{"n_layer": 8, "d_model": 160, "n_experts": 96, "experts_per_token": 3, "d_expert": 80, "d_shared_expert": 0, "activation": "swiglu", "moe_layers": [1, 2, 3, 4, 5, 6, 7], "router_score": "sigmoid", "normalize_top_k": false, "routed_scale": 0.667, "balance_loss": 0.0022, "balance_bias": true, "router_cosine_scale": 20.0, "router_bias": true, "init_std_router": 0.0303, "lr_router": 0.0017, "vocab_size": 4096, "norm": "rmsnorm", "norm_eps": 1e-06, "tie_embeddings": "early", "optimizer": "cautious_adamw", "lr": 0.00177, "beta1": 0.9, "beta2": 0.98, "grad_clip": 0.5, "batch_tokens": 65536, "seq_len": 2048, "train_tokens": 255500000, "steps": 3899, "dataset": "wikipedia_en"}
Below are experts of layer 5 (counted from 0) of a mixture-of-experts language model. Rows are named router (the router's row for the expert) and show model dimensions 80-159. Each number is 128 + 32 x the weight over its row's rms, rounded and kept within 0 to 255. Numbers have three digits each.
Before each expert's rows: a language model's description of what the expert responds to; "mostly gets" lists some tokens that are sent to it at least half of the time. This comes from a sample of Wikipedia text that the model never trained on.

# expert 48
Word-final or root pieces right before -ic, -ial, -ies or -ian, such as entreprene-ur, sulf-ur, anal-og-y, adjud-ic-ations, polit.
mostly gets: "olit", "itor", "olog", " polit", " writer", "ur"
router:100120058116126134131205148133135141101154131165087124165089192159089095075088175137132148115172124167163069132126077100147061090151163078108168090107115149150115142143151122129139121145144076135130099134179113162166116099106182148111064148

# expert 19
Quantifiers like some, other, these, various, different after in/of, and adjective endings -ic/-ical/-ial, plus title = markers.
mostly gets: " some", " these", " Col", " col", " different", " Other"
router:161145081160159125161167131137175149093128111115131148108101142158120101138183140094160154081156084130181111130138090162171153176133123137088136152108080161143134135109167121114129113108158092123116109115147152103188142141126165140094115142

# expert 41
First pieces of capitalized names and words such as Har, Le, Win, F(ront), often in sports results, party names and event listings.
mostly gets: " Har", " Le", " win", " land", " Win", " Republican"
router:174108095131154149142174146109098154054169080067128163162112162183085166144117074123167158121136130132172138189133116092138106143151141153135101117069103168137117128171178090130182137122138137147134088148161134143102103141159211126076157099

# expert 56
Line breaks and hyphens starting infobox fields in film and taxonomy entries, like Language:, Order:, Domain:, plus words such as title and episodes.
mostly gets: " title", "pisode", " same", " classification", "เ", " episodes"
router:143109148092163135146169138121120149091146064131139140187127137114123153112144141070135146117167097119131083143174104099157187078138121101150145137101105187146190132141118082132151122145165119068134106110129101115177129157110138123121137177

# expert 28
Word-initial m/M pieces and Latinate prefixes cont-, ex-, im-, cons-, rem-, as in mixed reviews, master's, Imperial, received.
mostly gets: " cont", " m", " ex", " im", " cons", " rem"
router:080069108167136085098121135114182104078140135087147157159113160090103115124162162108113085116135094206151080151100114118178140113168157117107135081125129146132150148088127178095102123126134147139104132148100100100137098151140133164079078108

# expert 54
Word-initial consonant pieces like s, S, Ch, v, sp, qu starting nouns, such as sources, chorus, Chairman, venture, summary.
mostly gets: " Ch", " s", " v", " ch", " sp", " Sw"
router:138106116150177067143156101108177146097130130080184161180107152146081177132118127114115099149175151168157078222081126103140145099157127130134128100041125128083189151078137138088163141110172077153099096085156179162132106171081159127112121109

# expert 16
Relative and subordinating words like that, which, because, if, plus nouns such as album, book, Museum, University, and sentence-opening It or This.
mostly gets: " that", " which", " This", " book", " because", " Museum"
router:132072098148127137161197081098132099147149083060156134154098150129105192163059161135142165131132112144086106110145133145159125094111153156134131101065076179146203114098123147121098127119139087121090118156141086165184088141077152123123115140

# expert 25
The conjunctions and/or/& in comma lists, and single capital-letter pieces starting names or words, like M, C, Ar.
mostly gets: " and", " M", " C", " or", " Ar", " Or"
router:150093093114129125155163070126158134089121115159080143135146137127114095127112115115081095083172145237137120142100117118123120162195089137101103118060190110133139130101137161094087131115102130100145106079100099123127065133139150126075109090

# expert 36
Vowel endings and syllables of Spanish, Italian and Portuguese words and names, such as Girol-am-o, Formac-i-ón, Pueb-lo, Colomb-o.
mostly gets: "ador", " president", "ón", "isco", "za", "ato"
router:157072092162160108158118116164170087118127095118135187156158122157066104152131136052141098158111105099153091124137094098152158105139128113096146104133096117132192129079148095138125152141186041096142076122129132116127122133074159130084132118

# expert 23
Place and political-unit words after United or a place name, especially States, State, District, City, in election and court contexts.
mostly gets: " district", " Town", " Republican", " District", " State", " Mah"
router:115077109113150134121175123118163177165147065117129156141139127137075185121150103113088078168170078103129112122125069111143152136210131086158153112106120154123132108100130083099172168147146128152160097116095163119171142182129172126125087121

# expert 61
The words Award, Awards, Best, Won, Nominated in award tables and prose about nominations, plus capital name starts like D.
mostly gets: " Award", " Awards", " Sch", " Nominated", " Best", " award"
router:091081103125116153131183092089208114089111107087126147166142148098151217145104156140137130129180151134145084148111128123153110108139146089122132106098098139122110138065225130072110108085143123124123104103126101075138115093123134131087141150

# expert 30
Pieces within common words and titles, such as B-ab-y, d-ire-ction, list, do, act, and spaces before numbers in census percentages.
mostly gets: " do", " dist", " there", " act", " fun", " return"
router:101094110106131133183189173168116148104185066122096143139119137149091216106185169093128124149126147177133154117154084136086155078102161060129144146099130140140182136119158154161049149118139109130132092151149118151142129171158153102150111109

# expert 60
Word pieces after an initial letter or stem, such as L-ic-ence, form, Conserv, and parts in taxonomy boxes and animal descriptions like An-imalia, e-g-gs.
mostly gets: " form", " Form", " Los", " Rod", " Conserv", "lev"
router:125090143112136103165159156096150148082144066082101164107199123129137159118193118140088168100161064198105117142152126169088173125201148114146101106129121180089136140110145123156138172136169159096081085061101121115129109148157132153067107145

# expert 4
First pieces of common words in census and demographic text, especially U.S. abbreviation pieces, plus reg-, equ-, commun-, votes, household(s), average.
mostly gets: " reg", " Reg", " Votes", " equ", " Commun", " votes"
router:124093122133134105131166117144169138089123099109101138125141130129083163116147070062111112093187116222144087125103096115098138055157138106141148098085123130161141147112160152109144158151142084121084107117080136105129130114118107135137128067

# expert 7
Line-break tokens ending sentences, list items and table rows, plus wiki heading markers like == and ===.
mostly gets: "\n", " ==", " ==="
router:132071044137111085093136128076129136100105062151127094140151149099071137115160114057139095124144124148104031169126042089151163068142117120153123074109127143120137151153159133110127142135131173122124132132135175114184131182122113101111155155

# expert 46
Digits inside numbers, dates and vote counts, plus surname beginnings like Wil-, Hod- in citations, and prepositions for and by.
mostly gets: " Wil", " histor", " How", " Jud", " cost", " God"
router:161130083115104150123153080113151139124129151105119130164094179123116214118136121079139098191134104159135160169071125120073142103133095087119141104059094185113139133180113114132149133140155088150125114182125165099128106157099147156103141169

# expert 5
Prepositions like in, of, to, by, throughout, between, and colons after field labels in taxonomy infoboxes, such as Class:, Kingdom:.
mostly gets: " throughout", "cient", "amily", " towards", "α", " non"
router:105129061137052094148142150104128108083120079155100122153132167120118139118167144091106115136137082167130097150094079092146193110149170137113154072117110133157146163084101145138131129174193108083079074106134156111166136159099113111113146133

# expert 1
Word-final suffix pieces, mostly plural -s/-es/-ers/-ies and adverb -ly/-ically/-ively, as in programs, tubes, frequently, alternatively.
mostly gets: " well", "ically", "ially", "ually", "ively", "itions"
router:154105099136128088166187116156140091107126122142164129133117181085098128175149121060113119071146124140189166113090093149131137101187137104140091112116124104159190182148182145125164148144125086112134084126137113105161127140039160191107078124

# expert 24
Closing parentheses after units or glosses, such as 32 km), and direction words like North, South, eastern and southeast in location descriptions.
mostly gets: ")", " West", " South", " North", " East", " north"
router:072076109095097089133090139132169130129147082144128148160148165125144137080147156110077119148182128146105112120095140066110119115150107123208128116142120169132136097146167141141149094146169115115112080093166146107198111210113184130104160158

# expert 14
Word-internal fragments in names and ordinary words, like fort|un|es, Ant|ill|ena, cr|is|is, plus digits and separators in coordinates and score tables.
mostly gets: "lo", " Mil", " attempt", " Os", " Bro", " addition"
router:159081105110123157154126160117171071118144105078155142170122098150079170105139138092138146057135136157156137157149051103125144111124116090166183123132140186109148105145108131157098078166163115177132063107126120156156088121135141129064129165

# expert 38
Middle syllables of proper names and foreign words, such as Swan|se|a, Nan|j|ing, Van|ess|a, Russ|ell, after an initial capital piece.
mostly gets: "ording", " reve", " fund", " dev", "ç", " ord"
router:188132075143153148129195107122161170097166114111103159152144179087087161128157140072142108072112145107108111143147094103110133080180126068186156116078097084075166147121113106150124145130206130123133108191120103147175110150106180133166187161

# expert 2
Narrative verbs and adverbs of sequence or movement such as then, came, went, eventually, continued, moved, plus prepositions after them, like came into.
mostly gets: " then", " came", " even", " went", " eventually", " business"
router:132088126140204083105155115094175137131108124094120187151113084119040162088106153075138120113110104176150103112143085086108163184183120078141125076118077163126170114102076130116158114144096153148099087112141127055161111177117121133083095145

# expert 10
Single initial letters starting proper names, mostly T, W, D, Gu, as in Portland Trail Blazers, Tasmania, Drew Brees.
mostly gets: " T", " w", " t", " Gu", " gu", " bo"
router:112117054078146109131168082138159140116152100103161079130169180109133158166180149048092075139136130175150114124140089148124136051183170129199131157116103109148171120095148142088115125129121089152082068090119148133112049132134167153122145101

# expert 13
Pieces of non-English names with accented letters (Hradecká, Jääskeläinen), and railway, road, bus and route words in transport articles.
mostly gets: " railway", " Railway", " /", " road", "ı", " bus"
router:161096102116177130102168167134144088103130136192068178177127120164132188109184156101101109125133112113110148114079094148135123161140087103125146128096161186107138154118154080135126089133149108116109088100169145150189085186103113168115080137

# expert 51
Sentence-final periods and decimal points in numbers, strongest inside map coordinates like 72°36′9.32″W, plus so, how, Wh.
mostly gets: " so", " Wh", " pol", "=", "Wh", " cond"
router:174099060112114124150161104101196097090122086138131126147101132131120149138163213102119130182168115192150145162132167151120117079112145069139115121065099162172154171137158161129166117112182071129133117125137132128146103218104161165129159111

# expert 62
Hyphens and line breaks starting organization or office infobox fields like Headquarters: or Preceded by:, plus institutional word endings like -ization, -vironment, health.
mostly gets: "vironment", "urity", " health", " Social", " Arts", "earch"
router:179087064147131132138185136060138101110132129145080141160089175098105142167137083108149142167147148175138093159136088111112148059157121103119110113140121109112151173068173084080134109192095107139141065163164124143108105189143115126117116129

# expert 20
Opening quotes, parentheses, slashes, colons after infobox labels like Motto: or Website:, URL slashes, and LaTeX marks such as ^{ and _{.
mostly gets: " \"", "(", "/", "\\", "_{", " ["
router:195100107133133110125136100115158189092132089184147141150130095095107137154149193068119121092148128153130100141122123077126125115088148110137136102104143126054099115111179078081104135161134157088129069111142133104097108116132150149116105113

# expert 42
Middle syllables of longer words just before a suffix, such as ref-in-ement, acqu-it-ted, leg-it-imate, Not-or-ious, and stems like manag, laun.
mostly gets: " manag", " laun", " Fran", " dif", "rac", "duc"
router:112085082083147147141166164105143120106075116143108145178123125146123128142144152084196171134136170162145153175162138127088105125167137080126154084070098212092155122149170182137117128135185125096141097125120101101142138169126157140068123118

# expert 59
Articles the, a, an, its after prepositions or at sentence start, as in of the, in the, At the; also table separator rows.
mostly gets: " The", "The", " the", " A", "|---|---|---|---|", "the"
router:156119076119168140118143153130189122101081081145119153111157148144078243077161127124104100134218125169098142152152123122108132123148128131175168110124060187174102112133086119128125090119214092141139112119091109100139069140137205150148096141

# expert 26
Words in time phrases such as during, after, season, year, last, final, and ordinal endings like eighte|enth or 19|th, mostly after the, during or in.
mostly gets: " during", " dec", " year", " season", " After", " last"
router:097120125147179061209158144090162132146144106177112183143135139124108162151162164111106117102201115139133113123127112090137149095129074115160143065074128151145122177127160134100155164107136078129091085123085058131191100149092137133102096133

# expert 53
Word-final pieces s, es, as, us, ians, ions, as in Bolshevik, Plans, Boys, Neleus, often ending foreign names.
mostly gets: " Luc", "ones", " Sil", "ians", "ras", "aus"
router:095114115095177166130196108137164100088096062095154148113145125120096130129195159085156124090140114153128093181102108129135143134132103091123156073143086128148118116117152144165123147143175137103170076082149073077206121163091116196102152119

# expert 27
Byte pieces of Thai and Devanagari script, heading words like Biography and Career, and country names like Iran, Brazil, Korea.
mostly gets: "present", " Saint", " Iran", "Career", " Brazil", "sy"
router:156131116146079130124188134064098115166099058147107112166142180117065133122147137059116124143167120164085118115134114068100113108124118154131115154122079152086140113158169153116144126117159117087173118149097121152118124138142157175090108183

# expert 17
Word-start pieces pro, con, sub, ob, trans, as in non-profit, produced, protein; also stray digits and letters in codes and lists.
mostly gets: " o", " Pro", " pro", " con", " sub", " ob"
router:102115100122121122128181146137126161072082095117128175202093137100129139168175174121124144134153178189128125123140056090096154143088189122112142100137110144132134174119110118147107120142135133117056081138109219113131135168104130175144097126

# expert 57
Digits of years and numbers in tables and film or album infoboxes, the dashes starting credit lines, plus stems disc, ann, enc.
mostly gets: " disc", " ann", "isc", " enc", " viol"
router:100105098153173133115140077132096096106146091116136130181121092136137159117139095051121155114153147197102084141106072118137178121129109085158150081102116146164147124108150117150110106116139100149108115144088132092132076185097209143127069176

# expert 47
Letters in codes, abbreviations and transliterations, such as ISSN, geologic period letters C, Arabic or Cyrillic characters, and split foreign names.
mostly gets: "ل", "م", " dec", " ISBN", "ر", "د"
router:127108123126143110121197159123154123073122029186091158205153150140123173086177179106084121130135130139121121158101126103119183146190137096148110087105137149137129160113086100105103131117153092092120099122186130145132141137098169160121141115

# expert 49
Word starts in sports and awards contexts: Team column headers, women's/men's events, relay, semifinalist, plus prefixes like pr, med, col.
mostly gets: " pr", " Med", " col", " Team", " med", " resp"
router:111090120156088132119165080077163172115120133204093141151129094139085196118196155094160135110141147203167100136117121150134159128170123143143117136065122178137132163123196113147158126100174128078094084123128157090124128132096123160118138156

# expert 34
Subject pronouns and auxiliaries after a clause break, such as he, she, who, has, had, could, plus the name initial W.
mostly gets: " W", " he", " He", " has", " who", " she"
router:139132062080166101173170062107142111121151108122120150158151121141095166147186139105147146133210137173118128094116127116099144156120153038133108083150108130101145159117172126091115084126106151148117127103094183153132108141135161130153099120

# expert 11
First pieces of split words starting with res, dep, ad, offic, rest, sec, as in resign, depicted, departure; also degree signs and table pipes.
mostly gets: " res", " ad", " dep", " Res", "°", " offic"
router:176132118094126068173179120076128149107146071128130186175164127177099203180178177143088049106147109146128150220156083129103094141161138128132106134115146167113145170150166146127134129116101111137111112144129127102125116141161159163097155134

# expert 15
Capital-letter pieces in country codes and acronyms, like GRE, ISR, UAS, plus the pieces R, r and or inside words such as Mallorca, glorifies, Viktoriya.
mostly gets: " R", " r", "R", "NG", "bor", "TA"
router:134103103112120147089169117100088156071116146110087131211168116206105128090164144098058117108138134139167127143126109160093140139172118168140193125058123152111132163123162123126164105179115112095113084083145171160191129132124124134109095086

# expert 12
Pieces inside English personal and place names, such as Am-her-st, Camp-bell, T-enn-essee, and common first names like James, William, Jim.
mostly gets: " Ber", " Don", " Camp", " James", " Bar", "rug"
router:089103084128090175193129119140131162113138087158135141149127179109093147127144090095162143114098107131149129128106085103145115125163098089158176098132089119181152144210112120146178142137154070172139098099104130159155092169175159145100119125

# expert 32
Music chart vocabulary such as peak|ed, chart, debut, rank, released, and the word or symbol after it in chart tables and discography lists.
mostly gets: " chart", " consist", " foc", " rank", " accept", " grow"
router:083073067141135110128145111148126110069152134134127112168134162121150160129162135125154101092136151209115094127112088127125157087175162152222116106076123184130159139128154150148150202117151103114131107143124091128114044174141158145133075148

# expert 9
Inner word pieces and name starts with c, art, pat, mac, per patterns, such as boy-c-ott, Art, Pat, Marc, and table pipes.
mostly gets: " art", " Art", " Per", " Pat", " Mac", " pat"
router:125111110182113119150146096174114113082107114134139084205121159128093175150133148069143121099155151128135123163123101115133138150180122142145150119083162152074132122104126123079145121144171098133096079121115129108165127123153169131035107117

# expert 35
Apostrophes before possessive s after nouns, as in club's, group's, plus possessive pronouns his, her, their, my, and quotes.
mostly gets: " his", "'", " her", " Mc", " '", " His"
router:139121124147156102139181073051129118082098091162142162161081140128106163140155164133153103147131096181124119144159115065101137097136130134201136102061087146111136132140185144074101110120159152096114137113132122129141143169142143078119085102

# expert 22
Words like part, term, member, first, second, final, rank, plus inner word pieces, often in sports round and quarterfinal contexts.
mostly gets: " part", " term", " member", " final", " First", " Second"
router:156075078104098132174123169124149109114181124178059118165177151148123120124168092144147101151153139134138116140110105119129169098188104107172160080103095217140164114144133083141173166164147127112121113081137161147138108133123111155098113120

# expert 58
Inner pieces of German, Scandinavian and other European names and words, often with umlauts, such as -ra, -berg, ä, plus St, Peter, Jean.
mostly gets: " St", "ä", " Peter", "ein", "ă", "å"
router:181090093126146133103199177135149150082092099110132190170125062093113133214175098135110121131109129123123094162100113126145134147159076107147177082122087121109106170143133130139130148098171100159100137122151146120168082219162189145120086118

# expert 45
The suffixes -ing and -ed in titles and credits (opening theme, Directed by), plus verbs like made, took, make, take, see.
mostly gets: " cont", " made", " took", " make", " bel", " take"
router:118099109080174121130132106135134138102213134115140133184136123126116150137158165105152152130114129131077124128071138118135167114158181099150143082095148169114141143065115150093089121173175115136122114100047131085175096135129165168104122119

# expert 0
Word-initial pieces and nouns in articles on places, institutions and events, such as cl(osed/inic/ergy), election, population, station, war, and section-heading equals signs.
mostly gets: " cl", " election", " population", " station", " war", " market"
router:135099106117090111179192108113076126113180131119107099145140123152095172148145094120057139097193142156101093122126086094137095114156080134111140124041153183123133148117177120124107192094136114133152085149147111099172108173138143111104170070

# expert 55
Individual digits in table cells, scores, percentages, coordinates and times, plus verb-start pieces like p, att, ext, app.
mostly gets: " p", " att", " ext", " app", " incre", " inv"
router:139121119121172076137187124105150153151151119120105126149120162110127215163152124115123094125160120180113127159123142126148144143187099145168169107049100155093162094100121132186130138174149141134105049116107119096128085126145129136159127110

# expert 50
Single vowel or short pieces right after a word onset, like b|i|ographical, Bl|o|et, sem|i|-final, Sch|m|idt, plus words like head and bl.
mostly gets: " bl", " head", " Bl", " Ma", " Sa", " Head"
router:073086100132153147110141094155127146067135070112180109151144120130076131117113169092146134116101133148092118158077127146120099129180107092180166111145096165100123186117173131118165119210133089178144120062128132138155086158130144135087132130

# expert 40
Plot-summary endings like arrives and family nouns like wife, daughter, married, plus table cells with positions MF, DF, FW and ranks.
mostly gets: " MF", " wife", " FW", " daughter", " DF", "NG"
router:145102140159186115133143117054111115099123161103120102132121115154131157118163090092080144113145158155147131126144067096110153111145106074132220117116102117123192168125148143138150071156191138156087042123111141097126131187110147154116141130

# expert 33
Word-start stems before a suffix, like un, comp, pl, exp, eff, class, and inner p, as in un-planned, vice-president, aspects.
mostly gets: " un", " comp", " Un", " eff", " pl", " class"
router:117136097130140156164118104083123123106054137136131166179095194139124171156132183079094141066139129187140112172149121106127186120115119092134167132064139164116134135090186130093109169123147099146137135156171150098136152159080105128100157113